{"n_experts": 64, "d_expert": 64, "activation": "swiglu", "router_score": "sigmoid", "routed_scale": 2.5, "balance_loss": 0.000127, "balance_bias": true, "router_bias": true, "tie_embeddings": false, "grad_clip": 2.0, "seq_len": 512, "steps": 3960, "dataset": "wikipedia_en"}
Below are experts of layer 5 (counted from 0) of a mixture-of-experts language model. Rows are named router (the router's row for the expert), gate (a neuron's input weights, with its number), up (a neuron's input weights, with its number) and show model dimensions 128-191. Each number is 50 + 12 x the weight over its row's rms, rounded and kept within 0 to 99.
After each expert's rows: "comes after" lists some tokens at least twice as common just before its tokens as in all text. This comes from a sample of Wikipedia text that the model never trained on. Tokens count by the router's weight.

# expert 63
router:43 58 55 50 19 64 73 74 44 44 44 50 66 45 69 36 62 49 41 47 54 48 53 49 29 50 38 52 54 42 67 60 34 52 58 49 44 45 52 61 44 64 47 54 51 54 65 56 48 59 63 29 44 46 51 27 49 45 25 41 65 62 54 49
gate0:65 56 40 43 43 52 27 66 70 49 49 56 47 40 64 35 50 61 50 47 47 38 55 50 45 51 27 49 60 67 54 53 46 45 30 60 42 56 73 55 45 63 37 44 54 49 58 56 55 57 62 47 55 55 47 36 57 33 37 44 63 62 60 46
up0:42 46 41 51 44 41 38 74 70 49 30 41 45 51 55 28 75 58 57 46 54 54 58 68 33 40 37 54 46 73 46 65 55 60 42 50 40 50 55 50 40 57 43 39 55 69 65 58 49 74 61 42 42 74 59 45 55 63 45 68 60 38 27 44
gate1:59 48 31 67 48 53 56 67 74 57 54 46 65 42 77 41 54 47 41 49 35 34 68 43 54 45 44 41 66 52 48 55 47 54 35 40 58 45 61 63 61 54 55 18 62 53 83 51 54 57 55 29 54 53 30 49 64 54 20 51 70 69 60 43
up1:53 53 57 31 40 52 39 66 57 71 53 60 52 56 69 31 28 34 42 63 55 32 56 46 60 45 39 39 57 45 53 46 42 45 39 41 78 38 34 58 55 45 50 32 52 54 73 52 47 42 24 43 63 26 30 59 79 33 36 60 57 62 63 34
gate2:62 47 60 36 44 72 68 39 50 33 37 53 64 52 52 43 69 42 28 72 64 46 48 58 39 54 45 35 46 49 55 43 30 53 48 43 48 39 34 47 52 50 64 57 58 57 64 61 52 56 47 64 55 56 53 46 38 41 42 36 45 51 53 65
up2:61 48 35 26 67 59 66 31 55 42 45 34 47 67 69 25 60 37 45 35 56 25 47 60 32 73 57 50 46 44 67 66 31 45 44 53 59 28 38 58 39 43 56 56 64 36 57 63 32 47 42 52 47 47 45 48 46 63 54 53 61 59 59 57
comes after: "\n", " was", " he", " He", " his", "=="

# expert 27
router:62 67 39 47 35 46 52 49 50 41 46 56 53 51 55 37 52 61 48 49 36 53 60 50 35 84 59 48 45 61 23 44 58 45 48 47 33 52 42 45 55 48 71 48 51 44 62 72 59 47 48 53 59 58 35 41 39 48 40 46 48 48 71 47
gate0:71 48 58 49 63 58 48 64 72 65 54 31 52 62 57 43 55 50 57 51 51 39 48 28 80 61 43 42 37 42 38 37 32 44 60 56 46 57 41 62 53 62 38 58 41 43 30 56 41 53 59 62 44 65 50 43 43 55 66 41 59 28 41 41
up0:36 36 47 49 70 52 37 49 37 38 47 61 56 65 59 36 41 50 33 58 32 26 50 57 58 59 61 43 33 70 52 47 65 45 54 64 46 48 22 49 46 63 58 41 52 32 49 49 49 73 47 56 60 28 46 61 58 50 54 55 49 53 49 50
gate1:51 61 50 49 57 46 64 44 70 28 49 40 61 52 54 57 49 59 36 54 59 38 52 73 57 59 61 59 34 75 35 65 43 65 65 56 51 40 45 31 61 44 76 55 47 66 64 48 61 48 56 46 70 42 33 56 41 64 17 43 45 49 51 49
up1:49 37 41 44 38 41 62 25 57 53 59 57 42 49 30 43 45 19 57 54 58 65 55 48 51 23 64 60 53 42 62 30 57 57 64 54 56 40 47 58 42 48 45 52 47 39 38 53 51 45 17 37 48 40 52 47 56 35 52 69 78 28 49 55
gate2:40 46 49 53 51 41 40 59 39 42 30 69 33 48 45 50 64 76 53 45 48 53 38 29 45 57 57 54 48 62 41 59 56 28 23 51 25 62 50 35 54 51 61 43 63 43 57 38 50 37 43 32 62 47 63 45 50 44 39 50 49 49 53 45
up2:20 29 52 40 81 53 32 71 59 45 50 58 53 31 47 73 48 78 48 54 50 61 68 37 62 59 48 59 44 51 47 44 55 63 52 56 45 46 53 49 68 55 50 45 48 41 68 55 47 57 50 52 52 42 30 59 38 51 44 42 75 57 48 33
comes after: "\n", "-", "==", " was", "″", "°"

# expert 0
router:50 65 45 66 35 65 53 57 34 53 48 51 45 41 22 50 33 60 49 53 39 44 51 67 51 64 47 40 62 74 34 48 49 48 57 51 58 47 63 59 45 60 67 24 70 48 60 56 58 27 77 36 48 53 46 44 45 49 30 66 46 61 54 43
gate0:52 25 43 48 34 52 43 57 60 57 38 54 42 74 21 47 59 51 58 45 18 41 43 60 52 73 36 31 60 51 44 74 41 64 31 50 55 47 45 27 45 51 52 42 67 49 42 47 62 57 31 62 49 70 51 20 52 64 39 66 45 59 36 49
up0:62 75 51 36 45 43 59 53 76 27 47 34 34 46 82 55 41 38 65 52 62 53 53 33 54 16 45 50 40 51 52 56 52 64 58 51 59 69 49 34 39 49 59 63 27 64 52 46 54 50 47 37 42 64 42 52 53 28 69 30 60 55 74 58
gate1:44 36 50 56 49 66 89 37 36 65 64 51 50 50 60 31 46 46 46 45 46 56 44 51 74 46 45 47 45 44 66 41 66 40 46 59 65 39 69 64 57 42 59 54 61 46 57 33 61 46 53 44 53 68 76 36 54 51 40 62 51 54 43 63
up1:33 67 47 44 41 37 23 60 66 50 34 37 47 51 63 54 56 47 46 47 46 51 47 52 25 29 56 62 44 49 53 45 43 45 58 27 28 71 41 33 64 63 40 49 26 42 50 57 40 38 55 61 47 48 24 59 55 18 55 32 52 55 44 30
gate2:27 49 51 64 26 59 31 50 48 62 55 51 38 29 29 47 51 62 46 33 36 37 50 56 45 68 50 56 55 74 51 51 55 37 68 41 52 42 46 39 38 56 50 41 32 54 62 58 48 34 64 63 39 43 38 40 51 49 57 56 48 55 58 65
up2:59 67 58 44 49 36 45 56 40 25 36 43 35 60 30 54 26 56 58 48 52 46 53 44 46 70 78 63 50 56 46 55 45 38 53 49 43 60 46 36 71 75 58 46 57 62 35 48 31 72 63 54 44 76 62 33 57 71 57 55 46 38 36 50
comes after: " was", " is", " to", " a", " were", " be"

# expert 35
router:61 80 46 56 55 65 76 42 47 50 43 42 63 77 64 33 58 56 40 44 56 54 37 67 30 79 55 50 47 52 52 33 39 45 64 52 38 53 49 64 47 62 69 56 55 67 45 55 44 19 54 40 40 56 36 61 45 53 28 51 45 59 58 46
gate0:78 59 67 44 54 59 61 56 42 68 46 60 57 59 55 66 74 53 60 61 53 57 33 50 47 37 61 61 49 47 51 51 54 56 50 41 59 60 60 40 29 70 56 51 36 45 42 40 46 34 43 44 56 54 37 77 49 61 40 59 59 55 52 41
up0:65 46 22 73 61 48 57 48 50 63 33 31 65 35 56 51 38 46 49 52 38 30 29 54 41 38 51 71 62 57 55 58 50 60 40 46 63 39 53 36 62 38 53 44 24 52 42 55 50 64 47 62 75 17 37 45 77 38 50 65 53 68 62 52
gate1:35 46 42 68 47 54 61 31 82 54 27 70 43 59 37 59 71 31 55 54 50 48 39 60 58 55 60 70 50 56 42 59 49 59 60 52 48 44 85 61 45 46 34 49 63 58 71 51 38 59 44 27 63 44 45 51 42 52 52 45 62 46 66 52
up1:66 58 86 46 46 76 53 52 39 39 52 68 46 46 65 43 42 60 56 34 68 63 48 38 45 62 48 53 50 49 65 56 46 46 27 36 65 58 52 50 39 58 70 62 33 58 29 33 66 66 56 49 33 62 29 44 27 35 43 28 52 31 24 34
gate2:56 49 47 65 44 71 45 55 62 76 44 51 60 60 43 61 68 50 37 73 38 39 40 47 57 52 57 44 73 44 64 64 26 27 50 40 58 40 45 40 52 45 56 51 52 52 41 26 76 56 47 55 56 36 24 59 69 40 65 45 29 50 37 45
up2:70 37 46 54 64 38 57 35 37 47 64 62 34 40 42 57 54 45 53 46 61 51 49 53 66 24 25 47 59 42 66 57 49 52 53 56 43 61 73 59 65 53 53 57 42 71 21 48 33 63 23 57 58 54 54 33 45 46 41 42 49 36 20 54
comes after: "\n", "\n ", "==", " season", " Born", " 2012"

# expert 58
router:78 60 49 69 47 56 50 52 32 67 42 74 62 57 63 54 55 36 41 45 53 50 43 62 52 50 36 41 42 33 61 63 54 61 49 52 60 46 42 52 53 64 51 47 45 48 43 51 62 35 55 17 52 63 42 54 40 71 43 64 56 36 52 37
gate16:71 58 67 60 60 59 48 30 41 38 43 47 51 30 48 32 49 58 35 59 62 54 29 55 52 49 59 72 72 37 32 47 46 54 43 62 58 66 46 41 29 56 45 38 19 82 40 53 38 45 70 61 51 43 57 65 32 53 47 67 57 34 50 54
up16:51 64 54 36 81 44 72 42 40 32 57 66 48 33 42 60 53 47 46 61 63 55 41 47 35 67 48 52 62 51 48 51 19 51 77 66 35 51 44 49 34 60 54 53 44 59 31 60 43 52 59 54 57 46 41 30 33 32 58 58 59 49 46 41
gate17:47 49 48 49 60 58 52 38 51 53 42 76 43 51 53 95 51 55 50 51 62 46 35 51 72 47 63 22 51 61 36 49 44 46 38 51 64 42 49 83 72 44 63 44 55 53 51 47 36 58 61 56 40 60 40 56 24 52 78 40 57 37 46 45
up17:60 45 41 54 46 57 40 54 58 34 56 63 68 45 52 40 48 66 46 68 78 32 63 54 31 44 39 26 41 34 68 37 58 57 54 78 30 69 52 57 46 50 61 31 48 68 55 54 20 55 54 66 53 53 58 46 65 48 38 52 48 74 49 47
gate18:55 63 47 72 44 55 77 42 49 48 60 55 56 33 71 37 59 30 43 83 57 60 41 60 56 61 37 44 54 68 47 59 47 66 64 31 49 42 25 54 47 49 66 50 38 48 40 65 63 44 41 31 45 33 57 42 50 51 33 66 39 39 57 57
up18:41 38 61 62 53 61 42 39 64 79 44 50 26 42 42 43 36 51 42 46 70 49 48 42 31 61 45 32 42 15 63 25 62 75 35 42 52 47 38 32 61 42 23 38 56 50 37 69 51 55 45 29 52 63 39 63 50 81 32 65 49 49 63 39
comes after: "\n", ".", "|", "==", "===", " ==="

# expert 17
router:53 52 24 77 53 45 57 46 40 58 44 75 61 56 50 61 53 33 47 20 41 64 57 55 53 74 55 69 54 45 53 72 36 68 38 50 43 33 38 49 37 56 65 50 60 39 27 54 47 51 48 43 41 49 56 68 54 45 41 62 63 47 66 54
gate0:69 56 34 76 43 74 49 64 59 40 36 38 62 76 70 29 48 43 52 42 51 35 64 56 41 53 67 71 70 57 54 56 73 70 61 27 55 43 60 48 57 59 27 58 72 50 43 43 54 51 44 59 45 74 44 58 69 54 57 67 37 35 58 39
up0:68 33 25 34 39 44 59 43 52 55 50 48 63 45 50 24 52 47 50 48 45 50 40 74 43 42 41 55 54 46 63 41 65 44 60 66 52 43 50 54 50 53 54 56 27 20 51 61 66 67 45 60 54 29 39 42 60 41 34 52 50 58 61 51
gate1:28 40 30 53 38 53 49 55 47 41 40 67 27 49 50 62 54 46 78 46 45 43 51 53 62 56 37 42 43 50 41 60 26 57 64 48 44 42 38 42 45 48 64 58 51 62 49 51 61 60 41 60 68 48 80 52 40 39 48 66 43 43 54 87
up1:56 40 36 67 48 59 43 45 57 39 56 46 57 38 25 58 67 52 63 29 45 48 42 60 64 60 58 46 46 63 30 48 37 69 68 48 73 42 39 37 37 45 63 29 55 52 70 55 53 58 52 61 48 38 41 31 44 54 58 53 45 54 63 69
gate2:71 83 35 36 75 67 56 48 30 33 33 57 61 40 45 46 72 37 41 50 50 67 38 59 45 54 65 64 55 56 71 42 41 67 31 35 55 54 47 49 61 85 50 49 80 54 48 39 77 55 69 37 58 34 80 60 57 59 51 40 37 56 44 60
up2:33 48 66 66 29 51 47 48 30 24 46 53 33 61 54 42 49 39 60 43 58 37 52 48 36 39 46 55 73 68 47 49 80 35 38 60 50 49 61 49 49 53 58 44 52 66 31 58 51 52 58 50 48 63 36 37 48 59 43 41 56 57 57 40
comes after: "\n", " ", ")", "==", "\"", "==="

# expert 26
router:55 47 43 84 42 66 47 44 33 58 57 57 57 60 66 45 54 40 38 24 37 63 48 55 48 54 44 59 61 51 53 40 69 53 59 46 58 59 45 45 55 58 48 37 39 37 39 77 54 16 43 22 75 52 37 60 46 71 37 67 60 37 62 35
gate16:45 56 35 70 51 51 35 68 57 36 34 61 69 54 57 39 51 48 23 22 64 62 36 63 48 44 48 51 65 41 37 53 71 60 58 50 49 72 66 40 36 42 43 45 53 70 54 46 30 44 41 31 57 46 45 35 64 45 49 56 50 65 45 40
up16:74 58 58 56 39 32 36 37 70 54 37 28 58 56 46 35 61 44 60 52 65 73 53 89 20 49 34 60 41 45 46 46 35 55 52 50 52 54 61 48 27 56 48 69 45 37 08 65 37 52 54 43 64 41 44 52 54 34 58 35 57 48 52 51
gate17:49 67 53 45 46 65 63 42 60 79 41 70 48 61 56 30 48 56 31 45 54 62 65 66 30 16 45 51 48 62 56 45 60 50 54 25 68 35 31 61 30 40 51 53 78 60 57 51 52 18 39 41 70 62 62 37 35 56 48 43 53 60 40 50
up17:49 49 42 60 53 41 46 60 40 28 54 42 48 42 57 52 63 56 63 57 64 64 60 51 66 34 62 70 54 52 66 53 57 47 30 63 66 71 62 50 39 47 35 44 73 40 47 48 22 68 45 37 37 73 61 37 39 34 38 37 58 52 51 37
gate18:62 39 58 50 38 00 47 40 37 48 50 38 58 51 60 57 49 41 50 40 26 52 48 44 53 49 35 75 39 53 42 45 65 45 44 43 53 61 55 48 36 43 43 31 58 55 46 53 79 42 83 53 76 39 43 54 26 73 51 46 49 35 56 47
up18:45 42 53 57 33 53 52 43 58 32 56 40 48 76 39 44 36 66 47 68 69 45 55 55 43 59 44 30 41 37 69 53 21 77 56 52 54 68 42 20 63 49 58 24 50 65 29 40 56 45 76 43 58 52 44 43 63 71 48 60 45 46 58 39
comes after: "\n", "|", " |", "==", ".", ")"

# expert 23
router:52 62 54 68 28 75 38 40 64 45 29 87 49 52 56 29 70 65 36 39 51 58 51 73 60 58 74 61 54 50 47 51 35 68 63 53 60 51 60 69 66 62 29 49 54 43 42 46 33 37 50 48 47 60 39 58 53 45 43 52 61 41 64 38
gate0:30 59 51 55 16 70 16 43 47 48 54 69 50 27 55 60 33 61 41 34 56 60 45 54 77 47 75 52 56 43 43 54 48 25 53 58 61 37 47 64 67 53 46 57 52 29 46 34 54 33 48 68 44 53 45 48 65 28 39 50 64 41 55 57
up0:38 58 62 40 48 44 54 46 54 53 62 61 49 50 57 78 58 51 66 60 57 31 57 52 37 66 47 44 30 28 52 43 55 44 47 66 34 30 61 67 52 48 34 53 23 44 41 49 48 58 37 41 60 40 52 50 61 46 45 15 62 25 74 71
gate1:52 58 55 61 55 62 52 55 52 57 33 53 47 45 34 36 45 56 39 45 60 58 62 72 43 29 60 52 60 36 58 48 58 45 61 68 51 56 48 51 70 57 52 62 71 38 60 43 53 50 44 59 69 53 42 73 41 53 66 51 48 58 47 40
up1:57 45 49 62 35 45 69 69 50 55 41 60 46 47 38 59 60 60 55 54 47 57 63 56 64 59 71 41 48 47 64 33 50 58 25 62 39 53 82 62 73 49 51 55 49 29 59 44 52 39 63 51 45 43 52 62 55 46 72 39 63 62 36 36
gate2:55 49 60 45 61 27 54 39 68 57 44 49 63 16 45 58 64 46 57 48 60 46 53 47 47 74 52 72 41 25 35 58 49 58 44 61 27 56 37 50 61 75 30 58 63 45 55 47 47 39 57 25 40 46 43 61 74 63 38 44 42 53 72 49
up2:60 26 62 73 30 45 29 43 45 43 48 52 59 26 35 51 32 47 44 30 68 56 42 52 62 48 60 52 53 61 49 63 72 36 48 59 70 51 20 58 39 58 48 34 45 67 42 51 67 30 48 40 41 48 66 74 63 39 42 52 46 45 52 57
comes after: ".", " (", " \"", "==", " The", "'"

# expert 1
router:61 56 55 63 59 51 39 42 39 42 45 56 39 50 41 40 38 41 40 29 42 48 41 68 53 59 68 72 57 52 42 60 43 51 57 46 52 61 46 63 51 58 48 29 64 58 60 35 56 25 54 50 40 55 47 54 69 41 41 36 44 45 50 39
gate0:60 55 35 37 53 71 40 54 74 76 44 67 59 45 50 47 32 62 67 57 45 44 33 45 21 38 33 31 22 34 58 51 66 44 75 23 55 42 40 38 41 29 57 34 60 45 61 52 63 32 45 56 39 40 55 58 70 46 47 45 32 55 54 33
up0:74 61 45 46 49 42 49 53 63 52 42 51 49 47 42 54 30 46 72 49 44 39 48 35 21 47 34 48 47 42 47 55 35 39 56 52 72 34 46 52 49 39 49 54 44 73 74 47 44 42 51 47 31 63 54 66 68 42 50 50 50 62 58 55
gate1:59 54 48 39 58 53 43 42 44 54 48 34 45 48 24 58 53 38 38 47 47 62 60 55 36 33 62 58 51 64 45 22 56 56 55 45 41 53 46 51 56 42 47 47 64 38 38 39 49 19 68 38 31 45 54 56 55 51 48 57 57 48 60 45
up1:54 54 48 43 29 37 48 50 54 92 54 34 30 72 29 60 54 40 51 51 42 26 56 47 69 56 53 44 28 35 51 55 79 57 41 73 64 46 56 71 33 46 43 61 53 81 64 40 61 69 70 33 41 72 55 49 41 67 67 53 58 50 61 40
gate2:54 50 64 64 50 51 35 34 35 58 44 75 36 31 40 39 53 68 53 67 53 36 34 58 73 69 73 37 65 49 52 69 32 65 48 66 60 50 49 53 53 53 50 42 34 57 53 51 45 62 65 69 56 51 75 51 54 41 41 72 53 37 54 57
up2:57 56 48 52 47 57 44 57 63 69 68 48 55 67 54 58 42 71 50 59 46 35 34 48 82 46 54 32 57 53 44 26 74 42 36 40 44 39 59 46 53 39 57 45 64 51 62 66 40 83 47 64 68 57 43 57 70 47 60 68 52 67 58 42
comes after: "\n", " ", ")", " was", "\"", " It"

# expert 51
router:64 53 56 49 45 72 42 40 28 63 56 54 62 52 54 27 65 59 28 43 34 67 50 76 16 73 45 64 63 59 36 36 39 63 49 40 63 48 63 40 76 43 60 38 55 54 55 57 62 35 67 62 45 46 43 48 46 73 54 46 32 59 73 51
gate0:53 60 49 65 30 72 56 60 24 58 43 54 69 61 44 46 39 47 52 55 62 53 61 58 38 37 27 44 33 84 48 52 65 46 57 28 54 49 50 51 64 56 53 44 52 53 56 38 59 34 59 57 43 60 52 43 68 26 34 34 17 56 56 45
up0:52 49 52 28 57 47 30 65 49 43 31 52 55 57 81 43 66 41 54 55 41 47 37 53 34 60 47 36 52 54 55 38 49 29 39 38 49 70 63 37 26 33 48 27 62 50 61 73 58 43 29 46 43 36 34 38 33 57 37 45 46 48 56 63
gate1:55 77 41 57 31 60 32 45 47 63 35 50 58 32 43 54 65 44 28 52 42 65 44 51 34 61 62 67 63 44 43 71 31 32 44 49 45 64 54 30 46 32 56 41 42 52 57 55 43 48 58 44 51 40 69 59 55 81 55 76 37 70 55 52
up1:59 47 39 76 31 61 35 34 68 52 36 54 54 58 52 56 58 16 80 49 62 31 46 33 50 61 18 66 44 62 39 52 41 63 43 55 47 36 48 45 25 54 41 47 38 66 26 57 70 36 51 56 39 31 64 34 33 37 59 18 64 58 38 53
gate2:47 47 57 63 38 66 56 35 55 56 40 66 57 52 51 58 59 63 44 43 72 37 49 35 43 63 57 43 31 70 66 49 48 50 29 29 55 57 40 44 81 47 50 51 38 61 40 63 54 36 54 42 33 32 76 46 72 38 54 52 23 71 54 52
up2:55 37 44 59 46 62 41 48 50 40 35 53 59 61 71 47 46 55 48 45 70 39 41 40 43 57 36 60 38 62 50 43 53 51 33 34 39 57 52 42 63 63 51 47 47 56 47 74 63 47 40 68 27 22 67 50 69 39 34 41 21 52 45 55
comes after: "\n", "-", "|", " ", ")", "\n "

# expert 20
router:43 47 54 69 54 62 39 49 42 60 60 59 43 55 43 32 39 30 50 65 57 56 50 62 56 67 51 73 40 49 45 42 44 73 59 46 49 58 58 60 43 62 43 53 50 71 73 39 50 52 64 46 44 44 58 51 71 47 43 42 62 58 50 57
gate0:53 48 64 42 54 53 66 67 43 29 46 41 59 48 68 54 71 34 51 47 53 38 45 45 57 49 66 56 43 53 46 62 23 57 47 76 58 63 27 71 33 55 25 56 59 71 67 24 83 50 51 59 46 49 28 67 34 44 57 40 47 37 53 34
up0:55 53 74 37 58 68 41 47 55 34 49 65 48 46 76 49 51 43 38 40 54 57 47 52 57 50 52 60 37 71 44 55 29 44 56 57 51 58 29 67 35 62 28 60 46 46 69 44 40 40 33 62 41 61 50 50 35 55 72 43 41 38 51 42
gate1:51 60 66 60 47 72 53 43 62 30 46 43 25 67 40 53 51 60 40 67 60 49 56 78 26 64 74 24 58 44 79 33 42 41 32 38 62 56 51 47 36 57 54 51 54 44 60 51 66 58 55 35 46 50 45 46 48 55 44 45 49 41 51 60
up1:47 37 61 68 44 49 59 30 54 50 42 50 57 40 54 47 18 57 69 52 39 48 32 67 61 38 55 59 41 55 36 62 68 55 81 76 44 54 59 50 60 52 47 47 40 35 44 32 52 44 70 40 40 52 44 46 32 45 62 56 50 46 56 50
gate2:47 57 55 53 40 51 56 53 73 38 48 49 43 47 38 52 62 46 53 31 67 58 56 50 57 48 36 19 40 39 53 69 58 33 61 51 37 44 48 37 48 40 69 48 47 61 66 71 54 72 64 30 51 29 50 68 45 63 29 54 42 37 47 41
up2:48 29 44 66 56 48 64 42 42 42 70 50 69 30 64 55 70 37 58 72 42 52 44 27 45 70 48 50 45 56 47 41 63 53 25 57 54 49 45 40 30 59 36 47 56 50 51 81 66 25 43 48 41 47 45 47 54 56 53 30 62 55 59 62
comes after: "\n", " ", ")", " United", " New", " South"

# expert 33
router:73 57 49 80 52 52 51 44 63 50 27 73 59 58 55 50 49 60 55 44 56 54 32 81 35 86 42 59 49 44 51 63 46 55 52 40 43 58 53 52 43 59 57 36 69 77 59 66 60 62 68 40 74 42 45 52 36 56 45 43 42 24 49 30
gate0:69 54 61 63 46 46 67 53 56 64 56 52 46 64 64 68 35 50 37 62 38 56 60 49 63 39 53 41 44 42 78 59 49 27 62 46 46 53 37 65 60 52 43 59 60 47 56 54 55 43 63 31 69 45 48 61 48 30 47 63 49 33 70 44
up0:56 67 38 42 45 32 46 49 81 57 51 41 47 51 27 62 54 56 29 73 47 46 62 57 38 50 56 66 19 29 44 38 34 56 63 51 41 62 55 74 48 40 50 63 37 69 54 24 59 49 71 61 62 46 64 50 42 49 40 52 47 29 68 61
gate1:55 72 51 50 64 49 56 52 64 41 48 63 48 50 40 63 45 62 60 66 56 53 44 83 52 22 54 51 78 43 46 42 57 53 26 34 50 65 57 54 30 43 73 44 65 54 67 60 58 31 66 44 42 50 45 73 38 86 39 39 31 42 52 60
up1:32 45 59 47 59 41 45 68 74 24 50 46 54 51 61 54 67 49 75 63 35 73 55 39 48 73 66 44 65 59 21 63 51 42 58 54 66 66 66 53 32 50 54 42 44 52 59 52 40 47 61 24 37 30 55 48 47 45 53 38 37 26 44 51
gate2:62 54 45 47 21 37 44 49 38 42 53 58 46 67 68 48 38 46 49 42 52 46 39 42 24 59 41 35 49 47 51 30 72 58 41 28 35 57 57 48 50 65 29 59 56 70 51 56 45 45 60 62 43 51 45 59 56 47 41 45 72 23 52 60
up2:65 53 47 58 28 41 46 72 47 56 55 52 22 53 59 78 46 45 57 36 73 46 45 53 40 51 51 62 54 42 58 69 40 39 53 54 46 51 72 29 45 42 39 33 63 26 66 45 61 54 60 40 65 31 37 55 53 66 31 52 57 62 55 53
comes after: "|", "-", " is", " a", "==", ":"

# expert 28
router:52 52 48 69 47 51 27 35 57 54 48 63 46 36 37 41 58 68 32 32 48 58 55 63 55 59 65 46 42 65 59 57 37 57 51 36 36 55 60 52 58 59 57 57 65 65 49 63 46 36 50 58 51 57 47 43 46 57 38 51 58 57 74 49
gate0:56 64 50 54 40 25 23 47 51 50 71 58 27 45 26 55 45 49 36 46 43 59 45 55 64 60 46 45 48 55 41 45 28 55 58 31 52 59 42 59 43 57 62 69 18 43 36 42 38 53 79 31 55 58 53 46 31 68 60 69 68 47 91 48
up0:48 47 46 54 53 66 79 27 49 48 41 50 67 56 48 46 61 62 60 64 47 50 68 20 40 61 53 50 55 60 40 45 50 32 46 68 34 34 65 65 64 45 29 38 52 52 78 44 47 47 57 58 31 47 45 39 65 53 38 33 48 45 35 76
gate1:29 60 51 47 65 54 66 62 64 74 54 42 43 51 50 37 40 49 30 47 23 49 53 49 66 60 32 36 53 31 48 59 64 37 32 29 34 68 41 64 69 49 33 44 76 47 59 43 66 62 55 42 54 38 37 29 54 49 37 24 36 42 59 48
up1:58 57 47 60 29 60 60 55 44 56 27 54 26 60 48 48 43 42 48 71 30 40 47 53 50 36 26 54 59 58 48 54 50 64 57 57 26 45 61 58 64 32 41 41 38 44 29 59 67 65 53 68 69 55 59 48 71 52 62 50 48 45 58 47
gate2:55 39 46 51 52 26 52 46 60 62 28 52 43 33 42 31 51 66 31 36 16 67 34 46 74 45 53 54 33 49 38 49 45 46 49 30 45 70 48 46 54 42 62 56 52 48 50 51 55 56 67 48 48 56 50 49 52 56 62 51 45 64 41 34
up2:50 46 53 55 52 56 42 36 62 34 60 75 50 44 43 27 50 47 37 60 52 58 35 60 59 40 55 46 38 41 20 33 55 45 43 21 51 50 55 40 47 58 63 49 48 47 55 46 65 56 61 49 31 60 44 45 46 43 61 49 59 75 53 58
comes after: " of", " in", " the", " a", " with", " for"

# expert 38
router:60 56 55 44 41 51 62 76 46 40 54 59 51 44 74 32 55 64 56 35 27 67 57 47 51 59 60 54 53 54 52 68 39 54 49 52 36 55 55 45 37 54 59 31 66 46 52 40 33 50 43 62 50 40 62 44 57 40 32 33 52 27 68 63
gate0:39 60 44 41 64 33 75 53 74 56 59 74 34 36 40 27 46 46 55 38 53 57 54 64 54 50 54 64 30 28 63 53 44 44 40 50 43 36 60 50 52 50 61 48 66 67 59 43 31 56 63 70 32 52 55 32 47 58 32 39 26 28 63 44
up0:43 61 46 74 52 35 62 48 58 33 62 52 46 39 58 55 42 51 62 51 43 73 60 56 53 56 53 57 48 59 40 60 35 49 35 36 61 36 42 43 57 59 69 34 43 60 63 45 47 68 45 64 45 56 57 45 48 61 58 43 46 43 43 68
gate1:71 56 42 49 19 58 55 64 54 55 47 49 46 49 59 47 60 59 54 33 35 52 54 36 29 53 69 58 59 32 53 27 49 42 56 66 44 45 54 40 28 56 53 41 72 52 50 39 40 50 31 40 16 44 81 54 70 53 49 29 53 54 55 47
up1:63 55 53 28 36 51 63 60 47 50 63 40 60 46 69 41 66 52 48 35 41 58 52 56 22 54 61 64 55 43 55 46 29 58 62 58 49 40 22 52 38 63 55 34 60 81 48 51 57 46 52 29 31 40 57 41 36 56 54 40 30 61 45 47
gate2:62 46 50 43 31 58 34 59 42 25 64 52 34 73 79 49 49 28 47 46 34 46 53 93 51 32 50 44 58 47 32 51 58 36 73 41 52 50 38 40 51 52 59 48 58 47 63 44 64 55 62 48 48 54 45 62 44 52 47 54 45 46 53 58
up2:51 19 25 71 22 57 38 55 69 55 48 39 44 60 72 80 38 38 62 51 42 49 22 48 43 51 38 58 57 63 65 42 50 50 47 53 32 49 47 38 38 71 53 48 54 51 40 59 44 51 14 61 46 50 42 47 40 86 53 62 64 49 46 53
comes after: "\n", "-", " he", " He", ")", " was"